Weights of a small mixture-of-experts language model, trained from scratch on English Wikipedia: 2 picks a token, a variant of Muon for the experts.
Below are experts of layer 8 (counted from 0) of a mixture-of-experts language model. Rows are named router (the router's row for the expert), up (a neuron's input weights, with its number) and show model dimensions 0-223. Each number is 500 + 50 x the weight over its row's rms, rounded and kept within 0 to 999. Numbers have three digits each.
Before each expert's rows: a language model's description of what the expert responds to. This comes from a sample of Wikipedia text that the model never trained on.

# expert 35
Description: Consonant-vowel foreign fragments. Short mid-word pieces like op, ak, ik, im in foreign or transliterated names and words, e.g. B|him|eshwara, Esk|im|os.
router:436547535505522471574459524522536605486498522498501529543482505551498474593433405549371499471553595486505534479471502476559522553471632512564510533460555454545481489515465416480442400488460495456589488445549514514468443542480506540456396552559509501509489439482428532487473491439528510432564482593471503512480459412540565560482432521552510494526505559438562428576515494402393559494516485496426606403567579564471439507514502468543540430487464443461530479430497579604472522562405466463530502463509466474448461482546573502487402486479574508578569522598431437549527485551469550469449510441556470439452544483515590472507531574557510555534547573467490414493518503424442486574441
up1:596479455541557510477555498523435582484461498416424454440517559484490463537512453548449440462472562413498574462435442427499520421528451490455465497473503584520526469414457604565474519527506547616473488481507503450517467348517560495580454534522485468513559507512469485460520552577480455483545381540545512495507439471508550487475564473610458545463435516443464537466531524505530600566472498581524398465534397492461522501579442567540479523540468617497485536520445513514460516450481582370556495476481467465430412489450502498499510438554545533418495437480514561523490498526545550437454447495493555450438488449609594540488522504540450530441661502499527591529486499437483443463550
up2:448440510560500558512502486484495469499497445510530644420569523478550497496529476559484505447398421457506472502535539541436532563474497516453515463397476691470583502423526553495451467451544500467461395423538466542568438459497510551507434465392526526465553527540456455570471475532506448434451511434463520582444491574391532500552489570498506593549506569593491526462460421480454504608558447447573453495455535496468507493493444515544500420484523500518450471542568506471561559524582495439535548541591461572453504564431444523489494457484525461528460590491409463432564555522506465449526401566465540433467527490446557549557437526530556506483596435452566485498529448481470438517526
up3:587499564430395452509516423496498481403441495447494516484652467561570533502538569517490503518632474424524517506562507400429539510503467497495469504532546493524475516423533500541572572552581467416463473464510476599520438495534516458543538484468528548587464488609473482449453502472531539482523524555487493504491559527551483453481478464535492500512391459451522542500488497460682540470577514413466463440477460453478447588523492525470461448420423537573425501551452516500519495409457512555602494479515618504496470420458450533463433543465454544491483543481577468521485505550442515506568425487401571491469511407486583461521447532564416479567515437525595488467504481474577453571508
up4:483460564391586564504529460489524485514472529408477505535497544495484472552519524559572601517459485472516448582464566432443405534506447478578518467574475511543552529537569609511557507489466501486492429596582478516448512387439516568526460641351386522540535529518458465495519491557400515504485544502488523524546537507507437627514562465514516544505554485468476525478509497460533465398617571515504515431453490537494524424513416529479507507409554592516551482547474442430487462494587552496547532553377474533529471521501511446441554442454540580514505432514509495525498433450566540490425429570508423497512489468380403444482519504463477461505524517507476522575513485546482581522462
up5:544455593482472492490477507494551470432484513442483523446423529484418445448444477566484467452427530591475546593575579576565488497468527544528446459521539531503551485544527475545489449537552503558500439458537501568469568448489433488441442585494447516479589459558426376480569518516510455559431501474597432520505453420513512540496562449475546549512505467481511479560485532482487491484398493505474430467510498613600486489467536567565531446511456474465471512543485509513492511508445536574550554395460528469520435452520600476548415506519475502464516501418505485476491513426410489522484346553552388375540501460460568452503520416478583439428500647452494540471521575558597492480477
up6:559532470523512550552506545595470473564488533480461458422529460524482382494515521515535504473518451509425414588504556498486640537533534522419525453478483516479538581428565500538564503489538461510493477630395463464575540455581549505604459517505459564499452529577444462546414485444470544397454543482444496489487452525551620468431453452497585498417485551547616581466476477519479438493540522515456579457423515564578517580499500493564405596419495489504458478544508416550462550389521541499553557490556437549508576455549469405481434535465543588412494536514515464466528538493491436577427472492526548458518486573477513475482515390492477541517482550478527461492458454492493461513549
up7:471405543552462469470588456516591535563553557451485479452453479487481430481519603624553429555479445581485533487596586465565527541398402561543485534494584530512594458409480485477477475514577471472520441518522478561499481485480572494467401529409430553513478518494395485425575471377455520523565443504520442503481467497483554419548511501410523588488508537448512507461506457532375466501494505456462444493448420512491543455512477531471472553459497564584493484499471570553499611436460526415481510453508529532534480527529424587483496538473531469510444683484472525577468523595491541505539499501507525540590479559444498491478557519491427431403480473476512476461564494474514533531503
up8:495466470441597450487498542457461501536477434461486477547494422474516482451452486515481591363498618493495509565499539502455452483413501500472466485486645477479598454587539515502551509574540477453537448494491530488499579432493514480484395503487520487539470584407490479560496518558525565486510581519483439504470416492509390476581570575442371572548519489415495496527542607458499509557552466529484534482527494491544429483495397526572464440491552591547539582525467506570517461387524514444544403528512586541575550565535446448485432462506499514580449472523550612503539486527519432446486553453552469391536546502571415489471528411530542563486516534473456465521463454540509455455478
up9:543468501451557461545577537519403473402492512432434523539435451548535512561608534511465467363435385421416479446499562560569532455583406568430487514581556558474538538500538529503480512544483564427453506439432570475455539532569484447581551484587604465504512455526543559557414452447503453453446548491479506464427491623496542521514468518458433579555470462422525663533578560598556539584426547536448468442569559478483474524536507463449558488513502553490536473492492557435480441506491472507444453514540482509464527449446525460467494485463520498517467469500543515607584533544541476575426502452525468494483496475550526486536428438483491526421399486520491487491475496556506483526521
up10:542429436538552541484468455559465475399475568485474413508561532521464451440539470495476455551582497643457534546487543424512436515535514561569531482511522496478508369630485461593533491564559411617487541550514463451415466568524509500507546381594479426520481495445395565465475516509484464601511405485520470506559568510475531451463513494567503487566646513514583568433397454520419500535498612531508475450486532549507465476477436468474437544521489555560502465572530472509501436547512500484493496537449494465489476488518466367466550493456527493485467504461484493492413525472593491467493453410567495549575492460385474478516514472492489506555422563495477484470522476473501566555575
up11:494494583528510584511475558433599505508544470447444489486338488440447560492457620535563527521480432505552490473461513534558561518457461569508471537586538441456428500559596496542584479585547465432510473488574399530472523552525520537510511479472530521562484585495451424528485501531485559518465404450423437505473580519508461481493620448562598487490452492502442484480438423472539430436432587604570457473481486431621399373515443544492477516601479487506417441560488477431571516475553584472519498444487568485426469474470474541412460465459496559546474537415536526495494549451532484559515489509558425476519457476485483500519532486566473453515467532506447480517525484458443426532462
up12:534504518455497506483475465495503485458539473424455623518427545482497519528527448479485501535461534461415466549582537536464583610475391452440454450499475526514471513579502556474492457588466437448524522466530526437468604512485476540546510513472424534435576491510483495538445517549474520539459516544496453493392524507527524463526428558544432566551481531483569572523587522523488461535457470556502415479562461423529574502488466535567396459636450568508504601576497417462456538460494535516536453465515525535458456562597509443491409530507538388462431613429523475498409491497412390468526452506548483471613553419431487505450468492522563506442476625404511475495521491545562490432473
up13:472510448474477535535512492502480478534533526463451374568494546549413482502493476505457473502530413562568461514547553601480514569432458488518478486478571478444521454472504473409515557516488415462460554510584433498524567462536483540446549458480510595504541437526489438547453494482462443593504491483480512499518435495481508479535478523491548539550522588533532473476421501433531459453507587458521432411362480421566604461439388555604576465557528461457484595493535493455408559465497540428568444586625535536462439524498509506460494550513427467575585508549502535518531566536411487457517511529481437478447501482505500470525554526595460516424579458470458461530434605491544347436529
up14:467429476446519503564559506493455468447557473533527497600426567580459461372554594515500538541496449541459546481379554484555514463527502435515477398522488515487554512474573471544601479552510533529441495532519509533478591454459462492501475496602490513500557412565525463426617554532593381526512475444499431499535464462469482473479454499527552520564484364519495537499506439516489545502491458463516459479534434448476559444494470487417468465533518489384509481507471459465477584519418526451551585490472540534430449483504617478565496526520566465483509565410516558458535489487595539478602402432463525484489511515440556500457557564527509462483442549435442505568552429551521383441395
up15:480487491518616409441518593568523519447507448447550539557544443505518485472467468459474494507522587475422482419436535545600477427509491499546519514478495428492531559463524568529443486525473511546550523445488450525523474456482422500435437399488556563621477509589464548470487584474559472517488565433476450418459552583483435486476481569532520564564516580480428517485493561492489496479532597582569517435485483488564543584527530411452480433513531521538494526503467513549444476489525505460508454588572543484521458363468526403552471525484447503477430606626485485554555473575458501376437544457508439431507496474466514472550574427466475509380471578512412543513533485468545546419478
up16:605533574588535502497496412560472544540496562475460542383495525445494502436452507417464511431425560506462505481462487504488498527435530491567545542446480594485595473450607423525461510482481444541465478513449531483485531517540493425583424467517537531467497453475473408565450572565542537436484542500546468508551545529472572396475415430494473589508486512468521483466372564442516546487418495439493408482383484476569517575520524549559454441451458542615454618598464525505450517489473508477520510551478517500485441522514540493499515526499510551491508588569515631475509520505521415471478491562426560504543549516436625543462563458468546475474641562442441494467498540544493533489459
up17:541414587574447507556435517472552486408528526461516589567534504499490532438557504444443483497523487555586544505466511489526470491534548437461570477544444470499583509507552515508518573486454504529507570577389454450507427550561513472473518467501496534534563469519550508467511446545504469527548517508550477509547492580481472529528447438422518526430509473521449537373533605421608484509527501606490549563477460523530464457506572530551544413493504508486511442500512528451624391437555554507561482463550369557537510396514496511562474534507514556453387477602559496463564473540553522577441471440438515453496491493452419515571504472514439362488537467473544395502571451488596455475406
up18:494479523457438447507451481665531410451514496413499537503463486500460494595525425510538587511582554494469481448576503481485473527488490556409515472561608598511538458446503483526432533522455432538512506504457535487422549578551480489514537489485500468481499514492418457445437490534495473420526554519486476443429448543512476499618520530505523521494559504499526550447431621516547564485550512405442470559489445490521479492496443457516622501496439473558486583613467474590567523505618520517585456591582480565506434437497440542459505448489508479485555492569437569548527529443489512390524521422485553480561508530406492600462457442493425423506593459471515525531410567549529431520529
up19:462384457449552500466603509471411483435401504465529500484512660496478550536495543536453455530496493497488494404421471435470507507557584509604494545523517444509558461512523500456446530490433501515473454520476518540523538519566482514432481563462613504524514438598463480516531476524452530484507473590527534533544589455545549489548420484448513447484409513623508559405446488460532427480506440585518495559422448547552426479495407469471522513491529510503487502563597442501491496492485591571505410505507470577539463579487379441539489405458532579563513472531442585474500390454493418459568494477578454536525510447516560550581531470508495488502627497479529414567517553452492505467512
up20:528544509540464606473536451549486554474430413545480457378476544474484464560496468477515453511520560528485577528552505522523431570559535521380465572522459564593530506512469510438517532634480519493529404432455481503435450558525447492501494513545485551590472528491489459412527505489607441467475469550464546491523604372548541551417429437440443482460490576535488478521437555494464479517484493487452487456441475488552483443562513422501457489459482441468532396501528553579549517478472477529556529530544560416473411459474459476599532498413471573446492532495568505487589571568481482470548521419485530618460539482505544575501425464556487477394486495437576448515535498513384533457585
up21:449474532495543378456480479440497465482511532493438582509422431571525485363518589489493466494572445480498509545497421462494468529464578595546427508517571535409509590508513485476474497544508547570462524425527457607475488539529513470459437448467468536505520428471523508420425527558444579539513562381481432451481478451572474519569506497558537612472450498449420551517415538497616539419602489494540425500513531448444525393474441542605473430467495525428525524420478452527484534561455408491482423504498422536577487460421418517503521504520510560457516575540514515454522468487542545528551482504600515501522561553505498503519431411464491428476484575544501476581449502576440458530543
up22:483473489516599531547460548572510405448507476431429466549503452394559517541535520419390470441472485623404446498487505446479587586516420450557391500496494561529483531430494607554468507475540421501477579489444503577522463439528524582497413532559443470492579453514462480503511512547532436500492548471558448459558514532505483480511539602588455477511457554436497511518466548543563457484506592533496481476479537567464512524542510524410435498482539510467522515518527524498478471447534515602411496556519634645461491437436416396554538441434536486488551535445540518546471522492509519490585369495540424513554521442412539488480488486460467485484460558539457525485413504532518564444493
up23:417467553412494492441443527567506510620568492465511486515443565427447426377500504477560497492459501457471513465508520557547522543541485450419516525466544566500480485461431478555492506531515506528496511573453491518507402568455460493488449545524467499566524393513479517454477510545548428542551473482440581560530538422584549462502431626535495566511588575566463568445449560482419570453414472478532500481509455531544464514461474508499523553443577532507530514470502458531541435481506589382501352489486522479457429602433490468522461612516480471513531493512520501501553615556497455431401440478471480539458562533426507505564552557505594488442520599555439568503498468610476442473546
up24:370542494470521574445578582439543546440507467474454562540465415515515478549431481460473439561462505517538512513458380619521541497501511518535477503633529460544431470537549549530453590531517401511441488590560484514437519448557467491572405544520531510531589466445476440489433497467484512503406607527498421507451490530504553459538446559550546548469426497421488561546462581483474470466562579544561551454476477473498501521475498453607566515521452474525489505564460509448553481533502448437424510413469456397494476572525482451459420553530577437530531565442555445550458546501572411534425465414447476473503596539454503524527454475488490537501487562384523459536576442492533467517478
up25:582441529426614489550465490495439581377559453453511499518524605449490526518546466478557516500429540488463563510476530512510427521521525493525447540529549441518450566450494494523579541508518460557472506468445575472523580487474498401570493601532462410445572556448551494512427488516440541509426570469418500496418416524519542535588464494545481449540511464501547586509534618507590537516485450530505444428531529520488461477469576601477461516519496484515519477518479453491369484558531426530476485476421556419499512495486542480456462485439506489474430455498504456464495509439437412487445525404490622559411560571556453469487438490504495449463448578508458530447508486576574617360480
up26:488448499525579417490426490486475510535447408490371569509460498426430417519468421490451427545433459524504408476512620496510539502486599565534461467475523461464551517463494438451560394431505487501449496464476518540532506523485485527516422596510614517589501529482492522584494458474513468582565483410483424545573511469473547539537502622559475554619563483505547487575400406539484508470549484484580454551459490531590441500534483593462454519528490544458574525570525521499507438536498486498471447423504491561502419433476484484457557451476524520515574597591558497441445544478421486391486480531507474556423558495494526422547500440516542545408489560487545469508534515495459493468601
up27:486545454496528508457420558507479471444501522459460536484539521434478488484506597436505512538557545597523439564529470470574546579569514507592551513494459585480520527504548461572461526472457528416402514545531525468582553397521475536490449553482473599561607439562391429448513498545517439547507531466459418508445378451496507472487452506481511526481552553416504584506509562510537378533556486452544502556567495504508497466431487555440461429570475527442540439454504506420423525453511374519480519537523559521425571442505453409525529435434532498457439448526492498524541510445477528549535481559520423459489499676509520477513493546493540520417397571429613549508470482450526531484466
up28:460493476501522530526572538422506566415551439484522503523509507511493452513565521539569417427593612586532489479533456486524532521468402506503499481452474568555448508488541573559514520441449527429482451481498541438580505427498504480472433488482472499489450546510598487410500412508494512449482504518571444536510499552494587412408492472434513551462488491531447593461531518457537510486360497533472488508479433471476408542478568431575461540451496516448462550509484491504494549486415486437551422406496564562531462515495506488534526511599502466507456461406582469504499495582504616485515553567484544475574496533469625533620463534381506444420442528460425488664554552525575476484482
up29:459429506465510526447506432460477564477517520455584577481455447508559605447500474560435573510553494570480555585548503583490559465516478474465427493509472614429482607439441511470381546461529518518488473489472562483549477548499426501496408528483512505521427503509556526498573488494538448393474453465517438552497493542411585536507469567590404533582515586464461513470482583518571439481511503537511422609542390479510444447484453448543577493465509569511432523560519486499432476468496480570529441537585535577549486503576471426474483436499540497525497545496462525520375432497503482420455437525466471597575537409448463521437615548411570513449464486490450531562542543502493539527490
up30:474507550482545491401485513514461510504545513478480517484455450469565464567629448509545520448467498412510543509470471443543539505523499589481515521509516480442411487436563504510555478520508425576453534401586486542473501434472504535512495473452466492521498515457457518563422548553517510538449531462436454456443533513551350513591543504497477638495478476583469581572463571567551502528445573501584458461476474552596474475501563515582406362475646547506375527566473519463537495542535541538475542525483462433413480510423453540484491494445541512477531533453475483552550562464533502352485529504491510521407520494438517577629451489536540542472537549413510486433566480495496560455498
up31:566553547495445574411504441441567474484436423530532466523528514457466496435491515422504481422554516524510481590535574437437520525429460463473582535606495609519463513567461564519490550480542443492429560509453493556533493448490528506517431538392506478593594494543460518510570541487416470515447513605460473527534454528494519523480526478419570552581559466559505501535517468445504489495529630500536458502538498522492513538570424425490538497476486495442460478542465415481510467433413523450404436420546562445450529478574498465559561441544508485509497515615505483485478479436498512419398557567423449531432496519517437403605544475471631510439520535433579446569538499491504441586496
up32:523441539529534549387498541544497550564478493475491546521609537515509461424548572541513497469485379436505559572468494539531456488449470476642577529537433560558553470464544499500430509503425481486419474524566495517523556488520493536495414462475497530522524475513508501513464552557492404527496458538510544455486508518440456411533585593569616532465478465459448601562468446537410555532622579544502467459449551458438502527516488520410457519494559520522575406495455517497510474455535465520458575570546481391499490504476480491474482522568536412361513518548558511403410439444503571474557499440503467424579439506453570513486476427416496467494503574433427507418528437432468469505529
up33:527498430487440434479529535490567579478327512470470421434493476512528520540566532509546489404555455506495556556514459499571490571462549462554476543452459461493463496546426531477521462522512503515457592479565593528448515462503525439466503491512514530603506430475486480528485558461410537475555566509500395517485562501477400446477507553428528532448624516508460529484501452535492461557536507396498513610480541580480461483465387498480500469421524612487526469476459607493378519448492596451503573501411460484478385518395552502449506589563488459464558446493530502508525526580512469416503495440572511410476477478631508510477545498512496451455570550481512504520577479459564496545413
up34:501500518526539568561456506495582463515495534479446442516498571388498512536496501460441497435433464501475518506462547531450483464496510549513526506556429452517641495419515470538469413512505547525506496559530551551483470531511580492501480559476554444448527480543483421543455513523472534513605426519530454547508466574562517433452440491454482473435550458523529565571466462496575423436492546613513435519467465452550465486427437519530451575461547605483543418499544463535477421532537559550363469461470512476545387552504470504454511438555467472347487480519519485407458409529418427561417440594472491546454497432510515491556568410494385531436511590537518411565463484515452559471438
up35:468496515521526568461520478469489379494417485504499553577546567540485450466530559553528459544470511485548386480441439443502507498504471498581463496390504446504487525408529556489508530433555485510459470451465489480516518504498522559366509475465558608542591507518465422450544562575483520554424422591544500511463464448492654506471577515530527470558375572458557604444470443522571470450460454462580421502422480522516526565396532484390522418498534516495498487501559601516508543453405483486398562483532447490590544540463578428440484484492564440422502590446530443459542542489499501528477528522532536519510394544526516491572515513542542514431447485539486486545520429509512459526448
up36:542542482429431464471571489582500496583615427440507490486511470504512534456480624469616526496511513504553533545470485461536463472442530592487515478435458467466467480515524572535577534528568502581469484530521447534498569453505455496429473489500408494489542460561474476539554491410385442606528559486526491509465526578623491451574379575404437552519593516483501571555417514565511471433497447486490420380465577587513461516500513552433444430579579492546461469473468477454441555414496487519446499580559446520545410493579471475525491514426468487456482463583500464461568496495494489557542555436492446448419538458548482471578512500577464513460497477454456518519581492504441513474578
up37:557440494498569452520562521572429485443493506417525559429583577511523458514508503537470500534530480515447530569461468451493538489548489496499512531513443567441530576400533433489495564456487490545466510500492513477532446393465493482425510549481486518518419432546515487564431527497520471484535468443484533489430401488595409609460473480372536521573477522497492530529440513496566503436526515548502460538469599391484531531497539401517513504521428586545494561488512547528395488460538544495477550475499573410443553562564576493499489457430543582500388528465532561556422426546467467521391505522424426545580512552533426586455451440410515532488428549494499472492657550483442560555508
up38:490470492507504531548480401526571581479438518442420513479580479486514471417549424554501519526491502499465595479435452513422602495521495503494538565504565526440549568373571538458416459537510540498512471617461479536498591583576515599459466547566582502456438472457473488433495492538477404552480516501577591510573586497488463565462521461488584437583501495551523476488470519431604510432457518461452490523485527453547488480532536548503466558534534571467513554461475472492495609452548649539513453466527474459378456486597538585576526506434508474544607457464541524456504459568499487404421399421521512485548456509496481450480476512427454532457500511494436484546521457519550516575506
up39:427482524516431487518601549510545506514510506639499556473455475481427504454514565532415501542491450491433520563540469586545621487490483540493484459519464568514548422587602545567525445488585481563483424527507556482491568465542499582603336470397405492495528509557433485432458605538587466498492487499507576479446561564652406520493519493457473535480560510543549563542541502540445491479476515522505506543520553497577493458485478484531523443453496494463542492556517500461472399554552414514450530550412622503537533478510566532499484485415540415456468493449476492431444541463462464494531448477446500495424520577410530583520497516474489449547507570439566566477475497475440532488519
up40:472520569508502557465450547598416531464491445399418432485558546517584441519535446498488469516598535472485595464530474486457521462491560509567512533533510505596568456520600545557468477558501386426488541520515444509441445460497539461420521577441451481407580470445548481489556508514456464523515529521502511468472472530542432468491460535450483530612499480548475545597490532562533469544494605429484423465447500508453507536592463477449509548482460590497528461534505457478492498508561404502458445566535552509513471503440426571443541462528483522571519542454548390452442585517504525381540531470508541445471499498464560425529385446432608440389590547529446504514510490444428504518605
up41:485498448453462464504475530512541523534521423428432376475537512521414529508520506514528464439431520550449438563602458415518469453469465434594394588405500570566502534552526473524509451443477416543520533607489494529371527485528570522498486497540486499512478614602486417416548516547415513637523452421454514420438428534474484447533519472447555545488472447483449542398467474478434553498502589477460495510518513559458348435488523523463462545486558505533514568539549429573469498512471541458528457502442511567474515521439529552478525494560527557475455529555449486477525616496584442520444508496509451499540547559529471521470565510501447482512457528437609510495491561480445478386516
up42:563465468502549517576382420504554581467504455443539529467523501446466551425506458553565520512502580567539555619505468449610485471456509440563439500482390527594531517536458448504472572484518491530529484565559536500529488385497581530507444512434472418560422556402507526468544528515472501544547468517531552464481490496471541563454546475489544470532442555474558463390433500494518514515444504437519552493556440586475362554495575479563489531421506618504521410549525446525561526517450532521511446592436554491462468540468448504566495566520498529449427524517525591406567481472460445429459386491540518499526505527533436486498519536430555508526579536515379423537526449462534447432506
up43:511508515480475481558482422462520561504538506532490539497531440513411470515464550378481546427519552480569516435446464531405517514543600559453463448459489531593600459542513524620541492450445482493534443586491501474536541402460431490434510623462486460561329559512540546514496536533562548532558466424530477560433520495499541480584385408464591578518528485489472558530454513513565524562446510529502453484541536543505403467515514459537499466379533508368489546579490493536483504571510571518479439552560517561551547429497569469502476408545499560513411526443542504487484486520466476480444475498515404475575578433436457472522531522456414473524562544469542411516491554523509490524516
up44:396565434527562465488508549542542506408518575474517473540501513465436575572524542426494556434411583525484457452477496549472583500545482506466504513466474544472474444492476518473549367468508546485500485459525570635543388413552523514416470487487535456436517427524455468424480536505482482541497469479554384537474447564466428589483523569479526561513541481551400469470448510474505508538535411508498509539480525599534455479492448583480531349512497566573484541441569502547538566517553496520449408474500552471471465467459571415484540464508498421511390585546534467487590516381537526445553563537462493467494485545505598479554456441551533495389519531457520511479481526400522466514566
up45:504502544469503414530535469541464527642558441491519491502499444575553504557537500459436593520540570481499513588535495518466561477516537558528465462542460512512498479482505572464591526412456542516483441473524406597574475457441481518387461526450463577508508389497478492473534599591520520404394518587503449476476438476570544510542404520431440496455522514447414551611470476497492530477482482510499452532552420550524560478520464450537522443560480593611488496514524524483425504545455472529491464434543442476521463536503409504497489428520559484513460578512507541505496578418414532525487494489514432530589399459486599477486428445481522525486596509377512603411432553540458476542503
up46:487503492472513443526497428462525529478502634520409452429569518490534452563553403481518471512473534555557454541512553460441586503408511503462543504501542422504497459483559568516521513480586474569552552510519552480524466412564430539361441629452597558443465564545496496502488502434487421538512540495505502461453552502467456479590585554456486519534511495528460472510451602444513501517425471416459412501544548466560533484499460533466472522449609461504492499474470486502449460545552442500581437513512441544641458453474484457532589506446512495509488488412568422570534526463463541556462476591482447527482440502468478531660590475468502513508486555550469557508523436591476573604546
up47:499513616515524457594506441494463518539448503552499497521554566492525498480575437543471510508513474487490475499509553521459557535570528508599514504498482415567463490420471552536467460498464407571524591543426534505572435499528631513457471479516553534482507499540413433540511465517544466464450439417500467500484482502442500501502548557501557580542677485474427472492558537423495440458472418556397533495484509514465464542432511509491475451475439508526435550507452375429550414531480465559311537537479426553542507442524499463418519521537504524471587555473602455523528462507500542447502538483589539427517599407503538523461468470463516554486412570562425521475502503567453597517544
up48:486498515567482537493535512503586520538509531484424590442535518457514534438433510455449553473454504370511438489516497469542533449393483449423445508459521475491579425498503522518502544581477534508480479491507494544452535510550487553521451422447502588463505483507464467481482483503464428483502368555483486572557552534572520504540420521457458479511541521616510531466548514550471447415455559505524523520457530454413594440471540490562423537524375572476504418477466485578451493487496558516462569538459501508571449514417424413384500594626505450496506551586554491496384618550536510542582576482467459546522610418485475468467517464578543460434472501477439528513494515499531384561440
up49:502492539448546483516432495441545520477473534624465488486475461526457453480619447502539467474529470503497513596472411465474509510449502474383499378506485563486507437473474544484492483520493546472457467471515607541549604460626528517426523535403445588582491470511461495463403477532492439573535508552392470509523484570504590494510517555514450542444486445521487518495453493530561465460465505435519545554519496584526473453531511495551583606604533517438532546441532586496537532465560559513513433466584497508403453427553485398511483405467630503448422497498551522513528538532466476481415513605490545460516423491512517539556577463450540571477491556519635533455424480483530435457473
up50:493425536462494472459438463493515441570480518444455552439458606544493432580544532484611476526520508502472493518569550590538453405529493507493521573549591501478533570532440488392473561530431456531447492582497579498549527489507511476499502541508493498567542537540488485501596452522472533556453429471421508537488499477459448463603548534498486562481485467530390539462484484533527539446546501479478620494432516619447498461494497461520427561465582475467618497593512399567486457551535449563518546548499460527470441465458540567534501382459458447509433545524525471440508447532514504557482533489555580417546472576467446629557540457487558471413583571503498411633489492444543498460471
up51:538500533537443530494486569519460498409500601500521433499430470545519500384462452428451454497451476437479547496506463364527515483526549491422554587531535452538456568464509482489501566469485459602534508488503423454513480549483560518480522445574521509493493511535519564518444561559443456493565508448564589525561533447570483402498490526478439495572507377503630533515435417440499461431478437506446487467563425578503565577533556407469466563470522520504484527408472615553400454556546479406466487560477492550558539470541468497547432529519545575397491581525507499531414529459475554506528441493410459504505527527345426490513460483448480547463488504382485544511478500544526547511521
up52:580388603546500537542477538549499509394416565480494538496549470554442443449555521413440447582513605499488517498528462577418544571528524524521577392429509568464547604555490465482509532457570420580389604520516528455426481521563358463422502547524594464570484495500422449515528488430423549578520479414561481540444442503525523524568583451482532495542498498434515509530509436476454504522532525502488486525424563481551480475423550483513536480541485482490585474429514443459452428526503427557512504461561481515512571482483457495537445504469433491462533531502571523542526546528501535562529515494464427512504572534518529490500569552522512490434478554541489383551479496497509506322480
up53:565461508436449522491549497500502538540545514514539485476503545533446429544465504623501509490527443507520462461535533489438552552587490510543561446506394489490518531399487455508490450466567561567572561605482480514522558661528512434536559503477565603574554476561489407500525509500551417412495520436507523485523461565544532449490510611465516519425573558583447545475407502449510507557517463560522505574540433509623464431488466465571522550537486521439671470541475415526418454478535508473557550415487533475489547445424457438526507514426533540504485513455481530478487526574546506496528524456498506610524502364410446544416488440456507533499522574414518479485470501471480513446475
up54:474490514440437496548546445545462546500498564502501453419457448506458436505436535453516551464540488514472530473435510501527503542472487537474482517429432488556491512545601600520464563454525459489564456547531439470583609403511445532548489661464582578542585575584416475564570457512420482503522422479469481484518438421544468427502586407541415502550515508509491551471553530466438462510512485561565517440525514511492518434602571552534434538568453518370454468513432478532532468504463491530467508435518564581407467553519500498550556414497444511473439464468547561391454468509391584516453494507459492460456536432467524493579501567525484471489523578415458486498524474547384504543551
up55:485531584517504531570565549466547488552521532599507569523433481522490512499483507492555533482549445502506509506519569528542579533462529569534559390428505516548520525484565463493542453489427518485457491475427548424522549480520442445517531506415524601518533610534520499500572565505492543565505487467538441517452533460543431610564465393486405507497446571532433569499463455411584507516479443456482466442473484448486448512545476544607597451522442409542502523436547561528539493411449519533546446471518556572445560438572428540417435544456475561535495499504447525561583440460551466437453445497518378420535468482415424503530532466378488465466511540451459504437487489552533435403406
up56:430466575499428468588508516576531519566542583428557505553456529423515485405495563469539544457608496505483451547468581485446556457538564516560536478565416504593396545523461562436525591450564447522547489524422459455490565536513530518460447504389561502510527515493396458393580557558520483426464504527535506551526539513477499545433492489485529526518449449516474425476434486420578458464533545510516453562488462492419488471469541517515459443504666443515482458480424504506432528455508496455493441491518504555512459442553529485492561614472523554482478573553491468513465363430558476502467512534462366533505496522462544476474621490527453455408519556481600430508468530506492446515456
up57:507530444382493485486524506523488420444568467499442527469518536519576469511567464476478550520509511448450561548507472461485595497513570508493505530488449636509567481523542519521497510489567597501467505423479554528481571537473484531574503429425542498461403556472560380523451487565517503570545491530472477513562429531531526468516532491474553532599524520529493502520482447460500504597514576536602453512541497466466459493466507530479583483417447524493386523546423491526438463573516465477638511485559477514514530481468495539527501524525461461527522493468521437492559586481543429469435574494424584401417559622404561510395436486371493539583508582484405488506588410512445513432424
up58:502394531522392457418634556546518500532351555586540525483520541475455526603521509453491495574553523473513457441397442480525498485380447523522524573467410449496463497506374462517522512551651496490415528551491530495518446488527463466520502465470483565542583486568477468521488439586550450499399511529454583539457565488453524476555459459438517517546575476601515534541448480518475506519437474506563483464442487435550511448485412480519462517541495606512426415551454543516505496555577462476573467473516514533427555392617452489515500542490457480522467532502424543524597450474499490461489474506447498559518489527502561556527570490524412468461398553471484549524464499549533492495419
up59:535559515590453569529506484629559576535567530458340545580477424541539514482551539518528477526513531447493516451507531513483468441549476552492595466486506552512414515470518459439544486452433498532450565511472510478519482403533530574518503441470441456497465540471484431530507509470510565515499472477590535491496455543507545410476554557547497506428446557547497560485415501475445391422449473629517445440502448427578430516497553471507425485465513485464538465532477547433467592478483538521510545486582522562518500442402482538515579494468547526557532540518539401548485446620487550384530426561422567483510522499509406501523563492402447362472413434479466558523520540495494558439495
up60:529480543553575571442491533531429532542567475374426472560446488566566397574471494461537449473559544510528508568509465452538484471460437545509500669496538444559528511419418495608485533454491495464491578483541536479435413492512509502438523533528480490535427580376519537493603436535435472654581495488507487461555490589502542469543532595404527538600560473403529472523533549442489454449413543500459443510472448480467535546498492477478458473569515570497460447425443486504515464495499432616525506508503430543469461527485448460443419479549483462539454495551462520437413517505538503488452494539558564531569492543449412462485550451521548504436524507482457487538592451489442535525541
up61:481552514475397520508531466565472521467442415447485593521438545557561520500521469438451474503523588537530408513558416510456448568504540428549523503452431451404522503392510374504562544629463444586415505444469566517546630537550445469507519494562458581574506608386451457486532540526513438532502467608565500501518488467600481490519551516563500509554511404464457535515426573479497504526556466499469504482457513463526526471469433380369568497599439495496508625503468534503439484484483442456498522528479561494540498487457434444449502568476490497547539528518530512528491545509520501502490507376455498421524539496473426526503538492438516516460474471506481508408559525486468455449598
up62:479503455497519482605515442528410626464466461490498437560463418482471442437486567511510570441466342452472457521489573503519594446577558542505541533550434490572518679484492507550561485510495422512550462477533542506489500544549407495456422474460534523517436539571457486459520419582465453538509501472512556469413399570443466530477447463419434505584413509417504633395594467505534519482563537472486511482485494485569577551498548521456454502501645497509430526476502451462483512511486426565504478513475499457486493460451531517599436511545562544475526501572608570564546428506459536517455495517500493447446554517504505414500514482519513483450507483560525529558527489432475546496543
up63:503536483521549338448523612543428583423533523507568505505500529471516489403552413408427463446587510614454546511497541516457571444572494479492507458561470516458599522569498481534428508443538510488519456532515444518502391597525510541460390539393490497527453529606525423428571512415467484455532465532428462508518574494552586552601507495516517553490536523499441519503553495462602463577458520513439457470501550405479475462534553554519486538517515541465429531505429510496495527473587444568563407484518484489415433451620434526541513493494479600487493491391510525497521581475553505475473497502500488509461512348466544467529491566554436526509503469494479474526529479437460516494497